Below are experts of layer 5 (counted from 0) of a mixture-of-experts language model. Rows are named gate (a neuron's input weights, with its number), up (a neuron's input weights, with its number), down (a neuron's output weights, with its number) and show model dimensions 0-255. Each number is 500 + 25 x the weight over its row's rms, rounded and kept within 0 to 999. Numbers have three digits each.
Before each expert's rows: a language model's description of what the expert responds to. This comes from a sample of Wikipedia text that the model never trained on.

# expert 62
What it handles: Numbers in lists
gate0:485508498494485521491482507494477525496496487479494447478493522468473489509482503471508513500469503477508525515502518472505524522499538519483512530494525508509489496515551455490498523441482504470500531470505459508431510439518490578534545474531528520492542508488512493512468485529496545508525542476513506513478498528481511481449487507533462500528520520518503494499534556544518491516472495485520476515506506491558457529506466515520517506502492517476507490476466492458488513490517498533501467494518510526513510478481514503507509512457522500473527509498521517516488487519520502492527462516490516418459469551514553518527513484527499469534507498528535490570496486467494490465516486521533529508530506465545495536531478444532473494502503516515494505524514529500538472517460509
up0:516504533512464496542519478552484511498542527514510541513512528529539508528488468439519512556488530546529498513494511486444465501525471483440489488531497484510493516514479531487516498517496531512521506500500502498497462533492522434477476521489477493519515502546517522507523536481514505499468516543508529513502520502523506493463511486563506509507472508506537498472475525520509499449497490496531509492465463478487519504447527508485510476459499524497487512514508490501466440522514485524496487520475563510542485508477522465497499543510491499511475511499517449511513529466477563489516477453537520529540521519491482520493489512460469505493500492481508511510481525509496505521557490468505479498431494472485523509507493517459485512464520455464512532462523488464510516471520519
down0:467488547490503530498513488508452493533509464480505517491464489506509496480487509451477536514487448517534466498471498499459499530484543511437482502523506489538462498483494499449483514515522507467496517522481527498511507484496509440505491493506452498493511483521522490512481516493490498475513550499532524520537547477518527515472518512544481470527519468473483491510528516522509521506503504488469499459544500490566465539489536545499470504512506569510482485510462463485504482499492525494500470486492491550499523470516492465482483505492496483487480515492537486506520492513513547496495470455451525462488497525508530542479533515505527504509502519536534500538514548510537512483494478510464474513524483523485511514533503502465491461508492491557488512461513500488567546447455506

# expert 13
What it handles: Census prepositions, de-
gate0:488472551521499475497520499477493467494499507490513468513512508496541472537524531496487499494512476525521522552501489502546504519487506558481497481473481515498514506485528560524505491543482501457510542491493517473504474495500523512534532504461494515499498455484494514511534536477493507509479440513516505495478478473468532476526457497524505490521551498505526524509504500471483487522473465461511463502471444495472506443486487484519526468478549531488480493521512558476451488527481522518496461519503487472487497491535476483498488495430484520443509449496503551490459504514476470524566513512532515510484502501513487496532431504487497503538506505457493538524495520495529470504528480507499527473513511519561507536462471471497538529489486515497524530506485518503505485498500468
up0:505485500493498513507492484525506486499493442513472465539516525472537487489471555517498495528564469529533469541498482550583519539518513490482513439483552490528507498539516512527476503522490464466482493491504458515477446509529521528507526489469482514533517490486495490486528483498492547454490495494517476512524509468482564491528469532476488483506524487485499495551525509489474522510515473499565464525483514514469512467492517536502479478485544486499472489508513527504505481495496486498517539505495509536489439460525503530497503475474448531504462516507507470512487478479510500475555476513528501488476494485491533515459515518493501530478525478481468516495510563543514505510490478510504489544524521498517493507499472477508496520504540475531528497481481508517546489526467508
down0:463524570511522519511535528503513481489526502486507486509536494513491493568488468469493464528471474502477495505511510517437515499455512478497527464491486526517519489495510530530507500506490501532465497507466463493537473516488488558510461550481480539535457511515507513470460501481500500525499479494495502496495515507471517503520523494484466478514512527506473496481545522491507520502512466461522517455464518479479476516549537549514497522504477472441477491524519519484472511498469490485501544470506505533545490472493534547515464472491477556503507482496471493476462492440500517509481536504501476530464485532477468528521543504527497504458493532546500492526436522510547471511469475454509522466502517479498510478493487505477525519497502465510495502483537485495469475504484466

# expert 2
What it handles: Indefinite articles
gate0:485462481471510531482480500500492490484469486492465501513533552500471519493532489547482505540517555514504470532506506493423503508501481472500520499494481477468513535475484502549500522501432537471542454513513508483530515519532519511489498589545471506499508525489532521507497504559489509542491507445477496509498514498469474497505485481457533516477509507470503489495486526521483518470480487504508480522493498524479507510496486538515447475508532495535472530470479516460472507493508507478485509462565540448490517519514516502539532531473497503467466493519488486518503505512473534526483472507526529473478474478533504561446495482512522504467479507519465539516513488525485502462500506503502511501441509554513508478474499474508499511514510451469477458507494500491503499497501500
up0:482511485514521500508487520559519505512472478499529501486486483540525487498475508489514519493461526497503516508484499522524518476448500551490512508482476524539478487520480522443457514492498470518529506505442532487487474481531514515459487518459534548461524523516507528472503504515485502477517495460508477523486509518518427456504471481518461534506456507490524494526517544486523532494498499518518492493482496478532481493515447531468523480504543512538462456488463515496493516495482528528516474506522526459494511469539520514496507495513512502503462537527468502560515538481501466445505498501495496524477484488494528450542514512547514526527475488523507512475521529443494520467496496491486536484524501513508507439505513447532469486512537511497495494500522493509556476532502452
down0:434530485507551522537463534454458526512478505496497493570499483497516529463543492521486531470507494531523501517474492511439510528519474470444475545506476468447539488489501489514500495537514555529482514521466515473508481499523532490505575518501484470523482507507467459508483541499511518507523517507507522516513502478530481467509487476516487511513487528521462484509506461489490496439506515448478503527473491503512525495495482493503551538500515512522526472495529506491558500473511478534525497477492487507503484478511515466464499504493486521537532524532489530489507494491536511538462520465510442488516498525508527451492524512516536493491503500542506497527483503489476512541498497495487479567502479485501502499481500496467510470453490500520560466504479504504472516482495494

# expert 8
What it handles: Prepositions after nouns
gate0:499493476469556498479473499518479491477502508508521474496537460471471508489530504543487512491481482497482555459534462545494508541516506507486527496497521475471521498504491495503478510501520433498488521525527464509474525516472498485486536492504488511467494512526521530500526491527479497458511474523442510486486464491530453491513460496475496549504476520517462482463521544524553530478514462491507467497535484511503464525478497509452527503461487469487530505528519511541490530555536500491510443535494525507494498503496476475518476476507515531510520495500465504469457449502514547541470532515500494451450457502484516528517472460507486506526508500537493501540508477500529522530438544554508491480510534478463523503511508493497520523494486476515506451503486484487496487496493485
up0:529466487509538493482502518491515455466485482529500479485547505568493508497485486507524464497478495505472523509546453492529516501510490528486497502512507509486520511491511510535499507469499465470503493529514521485498515499488499538469494544544501478508511525493530476497498464480533517535477492450509440521533522527446532537507537427513508496492522511474496517505501499469452545469471524509507485492522502476530448479560493546474490506481482473498489440506550493506567490530498501502508489540485477513485503516503501477484484472497510475547471458508500516434492481487536517509528491504511497469492484515543478499462503511493499457532513507524478527483510524537510492508457491494509480487492523456519453525466504520468515518525482501451558511474528489507489448501509501
down0:503509460478488517495504496479487492490509501508504479470509488475473481521481560479443432499493485534530483524515484494513506497478491516518479493500526489540507501490486512498512461510516479493500462523513483448474498518512511557490456504536504456486518469503486449537488449479487524518481481522542516480486513487458516510510490502489479498503522480506481533562484485475476518486491534517434521533527506494514491505480480500535501561505515505504483516537503526539505469526487508537490492508491509490551519509479496471495526460522492435540512453479499531485525506430454513454501495530509479506494516473492484448515473487530461489450477462467460546535484489477485525519504460489542465470511480535560502498483513490481482512525498509479506485519489483530538468487491501

# expert 35
What it handles: Mid-word stem endings
gate1:515512456506492508518508456490485442500427488532505508453510478463542481499509491441475481556472515507526502514511502503547509530520446495481531502520514549502480461506501507483472522497514528504495466531469507499485544520478517495512506489516506512504475499520512498476500512441471554478516473483531516477475465452489519492483485478507494502496476534458524446507484513510539537494503503506538486461504502521513499524506512508515519484503526512490528473497485486495524514512492464475515508478523455540492487516495498460528488487565480494530500490473491512483497528485585494484506510479503499493465533450494502482561533497461466532494531465491489447454533498464482527486488478505498544491499514479513521534504529460463524492519476500513510482501517522513491482490434494
up1:502522518522513503507509526501481470472481504542500516525463490464549475483510503527494512524479557518490471525493492480549482475492495447492450519491490480515486527491503503506483479524476570489442478532459542560476501515509446480474531530485521511499523488535486526506455531545506512507464471478487526498530450511510475506479459501465531482524465490528476521505553482527529475464510506484476496501510523507498487495508532511472498518481516493510492486478499530493524483486472490518532481539474436484478547509511502507518513504460477494489506507487442491462505470485514500454512471478516464477508514502513493450513462537468478530506545487450465498508489538511474520466552497476502501490516496540489514484479489500493472516497487435494478459503530468484491483508508470
down1:515519506497504479484469484489508515521517475451511485465485500512474449534530498463506485539483520500495460501474472539519492502498497511481506500489486467509510502526524480486577501504531519435513567537502481478462490463512502498508534508486525508541474559530507451477504556522485498508526500475484496501519524495521506499496490513531522519448499473507520522504451517516495482460496501447521480469480505502519480497504536463544533518507526515466531543467501440468513504533528512513517491514490494543501535500495483499516515474545483520474530509482444480516510488523474531546480510537495482517500543499470477490517522438504495463479477485505518482514510520509508455501505478475479528525474462494485534472485455548509484502450477471502480517538477522472470486486480491

# expert 6
What it handles: Articles in biographies
gate0:524522516534491496509459480486477484555538490519537512463507502539498524490487523491528507536469465517489546533509479503503510482505528530516487528499470530443506476499486470455521496518494495516470474491466499491539503481472490506473491522519490515509525489479494492457473505471471492490539530539520531565485545441530542472548568529454511513503485522527492463507488488491547461487468521496499491470473494499504510468520489484475511497532512479537511509503536500513460529518538480498508548505508504479517560513479532478480495470486519513468473493505467539477518483510485481494474500483504518518518497530520502571457508530516481510482484524474513468488460506533502514459531515508512510506472525460465446499493530547523478466464488478489485531519510474479503510508465515
up0:534502533488479493484506474528467459523514500517514475523494519511472490519529507523500507478488527494463442493493516486472448491516479486521466514482488465538490490454471505518521543459512521463511524539523474496489504517498512523518553537498489468530520528515483539520508469497529543470472541537516501458528524509506500519518524547492493468485468464508514513469467509521497511509515469523522458487518542514488459494473464509507494527525558482489539517501510464446509529497523526494467501490511455511468435487556494545463511492530497526493448565537510528515506463469499494500501495523515500460463479498490492464476521503494493508485465473491471512493498529506501470504500489490533492503507513487543537510459473510503479531506483570480474527495491510458519487484477488
down0:495520513460529458498489561499522484441505527501504515492498531517495476451524503480499512500476467499532550511493507526513473486478474516515534483461504516489498477524472472461518502522525496545519520521501480502544472506531478474536521517534482479512518442478493500480511520536517496519537458470469545499506506521483499461440486490455488500473509481489488531554474516540508460549529480467512493504499509473507483512517489483512526551504495496468508532502529509478483474485505486459554541535433521510479541473464520467466537451466486467539490461538480473501478513483539482469515505517508490544513496497534520486479524512502515515507519491529490480523469508495519487479498515464472513478500502481508466552502523518508545481491501470478487515521518537523492493541496494

# expert 52
What it handles: Syllable ra and CV pieces
gate1:480517490504510487508505500491529474483484528499528490491499498514525494495517520508527488552452466525491489507530480470470501491547496524564494439507491520505493490524493517498466501467456502483524516516500488536559526537486515499507490545501491501512529493485437520488494512472469510506446506518534506525475511491489560458475507489496484510503479488530484509503515482511510539460494489498490531479467485483455471484452528518483538516524462551517456494499465464480519529520503504546508479507456465491514470513466514482492510522456493503480539522527490456515454460505474503546530516504482543524520491546470442441463519526503487533542506449463475518523481494499481484454493557540518542490495505478494499492508476494502504515479476528521516528493491501504503485513534492
up1:513479499487486483496489471469550506462535518537529460496471511508492503459495564482528481515497425539495492533505496507528536494521494539464531454517539500469472520516480510518513527470515518482526472519466440470544559519524469502496438518547491461501533509484474446503539539474481489516489485507556509488490459483504498484534510515506507480486461500513505456514475491495513480555487524483506490472491531524478522483487487504492510529508457475531514488505499494512520511491501509488510463502469499478515476495496474508508554541426491494498522523522456520501464523502503442499512500469488510483524497489471523497490489492502505512518493485440501480499465525517533532499490470512498490452455473480515474468479495490505498490453454504479497513500484501497466492533500477
down1:487517589498484509528508568473501470491495504524473512521466497507493496469533485488538487517488451512516444490497496458504450565489486500494553469520509523500527503492533528534540476531473516505497494506499479513470543508498536526467474487496542514533478494497484531512494466502477500474479517546531510504528536473516500508495536504459427488476559505504517486499486527481516480536524524496494494478467494494501462490503495504509506488484527526526498536533497491492492498486526489526499494503513460512512520486491514447490575535463498510469474528500472466530501504437497517488480499485497455508502470514521452494505482521513530487512511470485512522480502507458505465490504515505516531470517458452497460523484519458526499541476521529511491489501492494545515507541475472

# expert 49
What it handles: First word fragments
gate1:480508493504525503479531538506526494500495487460512528492478503510521540525561502511476502499525447519537512455495516496480534481567588529512484509475516460478462453528534482522467498449529467492491541509519515487472499497519539498508499524534498526489480525504480496513462549487517531485517493511542497509484500508510517468500502505523501523490511522490494476483454507475514495502521532524491505497488531481533453507447522507530443477532522496506476478524525456467502521454479499508577506460509505552502441501519474492480487521531479508545515540491503506482530516488504559492485486488478470498483503506494450492514501485559513513493470487477508523510470524541478513504519482467500515547508485508508513470535513501479473487470475517513524489522526502500505465526472512
up1:465511464473550502501505535523499481511509473466499513482506503502470523472521517495497517494535474520478486541457516536441542452477503527474527518487512504497489513518527521511525514487511492504473513517547517475463538472515498509550502515505504480466493504541472522520481511475504501484514501466520519495480547495513479461461572505478498517482491545520533517481524458499540486512509539516481491493494529454523515500438534486491434519537524516502500505482489466510488510523513512476530544477502485521479504510492474487465477474537445528499508565485507535513501501491488487475521459481468486493553484502497494472517534496574478498527472472536496474480508499504480500501502483432496488530485498518540506455500476475505493515479461502490505478530496511512517502496481426
down1:493473471514506467490470492511503527439488501534454495478499517482490497508494458464533535527528456529479505513521551461525505523478494517467512495502493522529489504517484500516497488538521482486521466510484474508512531544517525475484515489453495537527508514484510493500481508516484528470508465511489522460481552549553522470495489542468495476526505490495522501545507493499450467543487482450517533488526485553522525512548481484476481504505466479552470478523464475514486507477505456520498448457444543484485536501508564526541525482493488510464454477496481457472520547543495538530510491471510501502522503509514472463521502508514516480458490507513499503463502511491467488514539506525500486466478515498479519497506488540506529473472524478526519486513511478506486523488470484

# expert 18
What it handles: Vowel-ending name pieces
gate0:471491511473546471462513452523505513500488474505497530497507450467487516478485479507439479508447515522505537526482506498512466468497502538522515556462539469479520485485501532476432480497532460517497532460489493492514488506514516488487504496478493472480507542465517516435461504515523444498523499508501468485475483510500488496501511492527568521471472481474530479527507451518520468527470504520459494523506505478561488499484469540520441469521490477484527510494508522482511508456504519530500522472516505479521491472483500500491460522551487535484489486428481496543511535494515486493526512552499502511501535469484513484508507511474488473475490499505520507497521519505494520461502479508453481521521504510529518478486511531491482510526496484565509521497522462466485475505473461
up0:491494503533479538552492511524521537526517517474525505484520516500518475510492506529479504518497512502531495483552479529489525519462542540511432516459510511521463483519550493446465548508541482552511552475548495526489506506492523489509480522495459479478547525462502497475498467447523498503477502507498500472437498535545520474492529487474483475506522517488496479485455485459509481535551471485511491502493482497507511488521497510490488486542535494519499503502499524498483454492496515510523518505500493513495499467463470589493455484484501497505486471514477467491482533518499516507487515498484516543502498505477506530508479510475523490519552497497475475507557547500475528518490483498462498490477509458516469481435510549506483473530518530535493505509505480462500518460490520
down0:500480533467486515494502504497529515485481532484516490473460462485525469503522526486508526506499488512500522519515506467540510483506522481519516497464488468445534474474487474513502480489537486473452527553467528500516477474501530465471520505462493491490485509470506487485531491490497544531453548513478510472462527519492477514467532517538497547545489520488517492530470473498493518495478485507484510480521528525458449477553514489466554501461525500506524460478530512487517498469467533486538467461507492577542518489482485492515517504487525463483562475480469485525530526463457508531474525482484492524536508537482463487522519488485523530552485508476480501517511480496520508516527507506520503493495489508504527473510549469463480473515538467467538514487497511524492528473509524

# expert 36
What it handles: Civic and statistical nouns
gate1:483468500477547476478507554458513484516485504509490510514473480513499488521511501513475514498515505509496477500528494525521567472518485512526450535506526466505518497486481488482493474497482481495503530527503497517522467475470509507502512503486506491518509487528509510503445465553483476435465516498508511494496490469509506534489451481509478501487474502493468494487498523520489479502464525496489493506480544535496572493483517458523488529425535460492491528501521433472505483507471497507503480494489494526511472504480453508516513432500488506527467528454511484529498509487519520513514521487516502512532494501491532466451511466494491502466447498505504473545507501530499512481528453498411510484515490513472456470487491459558495512483485503491528464508496508468497584482518517
up1:510494526508466492557501518557484479500487519506486508489491467482485526461458456496523523493538472462540527525473458465505521507552515497469522487450516469465473530515517454497479562473494447478481472498489525494520461483509500544556533496487521515474480486511556506516486473486536506526511497487507506486490491507519513454447499466500486490522508513501522490510502479518534479528454489491512480461498500460560452506484500502529468478545482515504501497508512508537486528486547512481516489511479493479488489476491522518470497535482466505488516476564487484522498479506526495556524474497512508525477527492522513468524522520481534458512530489505468525529543489531484553546487513462542476513484492482524481489481521529537538496520515487469489512489510486539504517513499516
down1:534485502482495488487467470476489530547494517539497467548504503487473538539514479481490461473490507503485519544514495518501529502507483559509459523490432462471518494504486539535512520512490454495496500516495501512466504477514512471523489516496492488512481473443497527525474491503461493489515469448519514512514522472517488468448493484498534533477476511526475480473482504464479484548501492510501498476509485520467491535522510488511463483493497554491485481551513528501528520510509461463506553504486446510509545496504501470464534468498460464494480530531483464529486438501470496532488489465503503538532477500521469482504479466512522519532484522503500506530484505549471548512476490488499520503471473491506489520480528501472493522515495477536501496520602506522490497494492461

# expert 17
What it handles: Opening brackets
gate0:528457470528532523486489502542505511453465464494492486504500485481523521465532508485474474491513488519491509510490474516477493543476511468533499491527517531493482502503520485483511520522483445540514485546481504484510500515469493517479481495486495457486475529543510500541537494471488497519539470466514487455502557484490440475484509518497488477518473483484512482505538511488471481513464491510519528528491476521453530537511468501512478480444475490493517501556498469490483477475530501525508496488470520490486493494446479527463491509530503484470504450533530462509474505488519483462530471519455506529499513497507530451502463523483507527504481461518507492521547540536554477475459417495511487464512515527534488486473496525501485512509504539526474494528521498500564507520477483
up0:513501443493486512535474516497505477493465477474519517471468511563478564528472548531487493491521445547527505464535486514544537503512469511493502496499507508500491506472503518513526488525465518495491548542493479501477487505475520512448504493441499467528515483520519477502485516532519461485518511496504525464523508500495506513490480544480495450508481445511492511505533487479478521461483542538526483500516483508461512497491493497505546537464487482486553490458504514479529532442500530478476486491495443519506486508487520498498465522447508544453518511513515523514471520513478531511527497490447480474498516436520460466497488506496513490494539488511504447525500544495495528518510515480500507424513503503496543498522507498510479507531480464507471499514514496489522518514477489
down0:503458510440510454514493527501502506547501464516531537496503508498491473535467502462524529516483516465536499489488496543491493481500510520500484479446499551506531460529488499501507467463505465529465521482473461498522472500481498526501478501508497492482498444489548483544498516496497490470477498516489491456511528477462526546500489482534490470527495506552543517500520527496470527494470488513501527512501506512512497517532494509516505476473516483499495462494528504490511510464490550516502483489511517461475577495507543503539550454527473535528477528498507468504508537507495500505485532485515491523514486486495478552439466478527489476488538552485472513489513487496548502534507482514515484504493498515487473510525489500464545484466509456461509441489459493514481562493515537

# expert 47
What it handles: am and initial syllables
gate0:492467526516530535521497515499476505489517486503543474518518498516514522546509511459468483567507476498440518510527510495477469490523496486502497536534477514531499515483514502493551531497515517457508511482501489452486509489496528497498545495533496536492543511493505539504515487496469526492491446487530480525461535461517529477514489494498525490557495488509472532515465480516490525463497496505526488498491526522510491518483496515469531486444532528489487542509535449522527481480502525517521481479461444451526516512503528484556522529477498451533464514509474490500521490499516493523496448523488484501490490538496490485480482465493559458511521489510510503470484507495504516525490499467557506466459484520536527548481524502532524495461466515460484525470560499510474494493531531
up0:474470480503480515497504509504506485535514520469477494470545519452511497481519532524535493522458532513533485489477506456509569525532498559501460469496547492453449522474503475507476500524505502517530458464482544512500473523505491508552505493498506439454502469517468502474518503518515487466508517482511462522501495472481556511487485527512460493476489470504486442476523534505488489553498482563476511488487498486512480493497516523504471510519492510493510494512484455496482484470514498493512428514502486499472496452491500500423501462509513504504496542479513510511491531553520525511493483498467556512545466462469508541504497511480540491495498501493491483500544515489466511529487506525492498549508492498545500473523480517503492515519475516509477490504468552468527485510501476
down0:510485519481505481497562495490522489498484516514516487496483503505527466474471580494451472556454500482522479501542505506495481471511521527505472470472475439516484493518489486515484456502513489518514505496499531465531513513505506529480534512514508475485478534488458503498462489535464556496527558468492522575465504527505492506480532529485503505461476486523480514504478478493489526467541482499466480450515465546495531479496540496453469474509517501499475492555506491506491515502519503466485470491492488505481505509489513496542520511490453511499524489542493500502508500501476527476459460488520507521501469477522455506504490464510518534492478481487492476531545508500490542517493483515524510517467498514544547469516425521504529500521495520458463481466523520482531484521524469

# expert 58
What it handles: Prepositions in and on
gate0:493489536485505506509531524494475506465523517493503527506508504477478483508480527471499472470499506506485501431490486502485466491484523464515525481484518463535506515503529470497465449508530436536511517484545486503492506508469548457435568478452481496509557501503472468489510519452498569517482493510501500496476505526496490516464466508455518516512528500470500495466520499489513519494460535496509494491481539497484481497485521507529512502574511511475519547521511475501480527507501472483499486468504494462482483483516475498529506449503501529500467510497504507503501520520497494508478518477538488487497505503505508523514495480477547530507465482464498462467538561458525515529427476474453513562505489503525497497507527529493507495496495475502457509544511518485524532535543511
up0:490508514492520516534431504474469499514484517484476494508520527445541499537512495510492484509512460516545499495493494511509498520492522501491488492515501495462458490497532540513517487539526495500465472473493532505512523484488498544518501484492512493528553470461548521474491513496467509507475495493542512507552479472509461510516499522534491470511528513465475462514518474466545488531536434501513556541498492493521496477492512511501490433478533487504529490505473535463478482475504478471515485488507483490487503517457506510523476473503517484439521466495485516515530522478535511493477523526500519435480457498459473526458544453514509517500489516526491516468473548531523501522501487527517509529492510528495445494463458519478548500509554482504514511525517483482527534540500495
down0:518515500475510532488479551493493541473490490484529461494496501507490517537478543453475460514494508505535546525544491450487516553504516542523494482533471487500444491472486504489527537513525516477506486503544485520568531523514500498533490490533531452500442518510515464471522478503479506496507470500502521496487522522485494493469465475530468496483488494532511512538491497469501494448540485497503503512541488493508503511498534490489536513548525534491481522477518484477519534511509549500472564535515527473505473487512545485473478519517493473499500529500484545484463459489473485510518488483471534516521452532521470471498490519546527485448547502480519525518484491477491533516529482487515496469478476534497508474479539483536489512533450509510516515543515494493490486475462498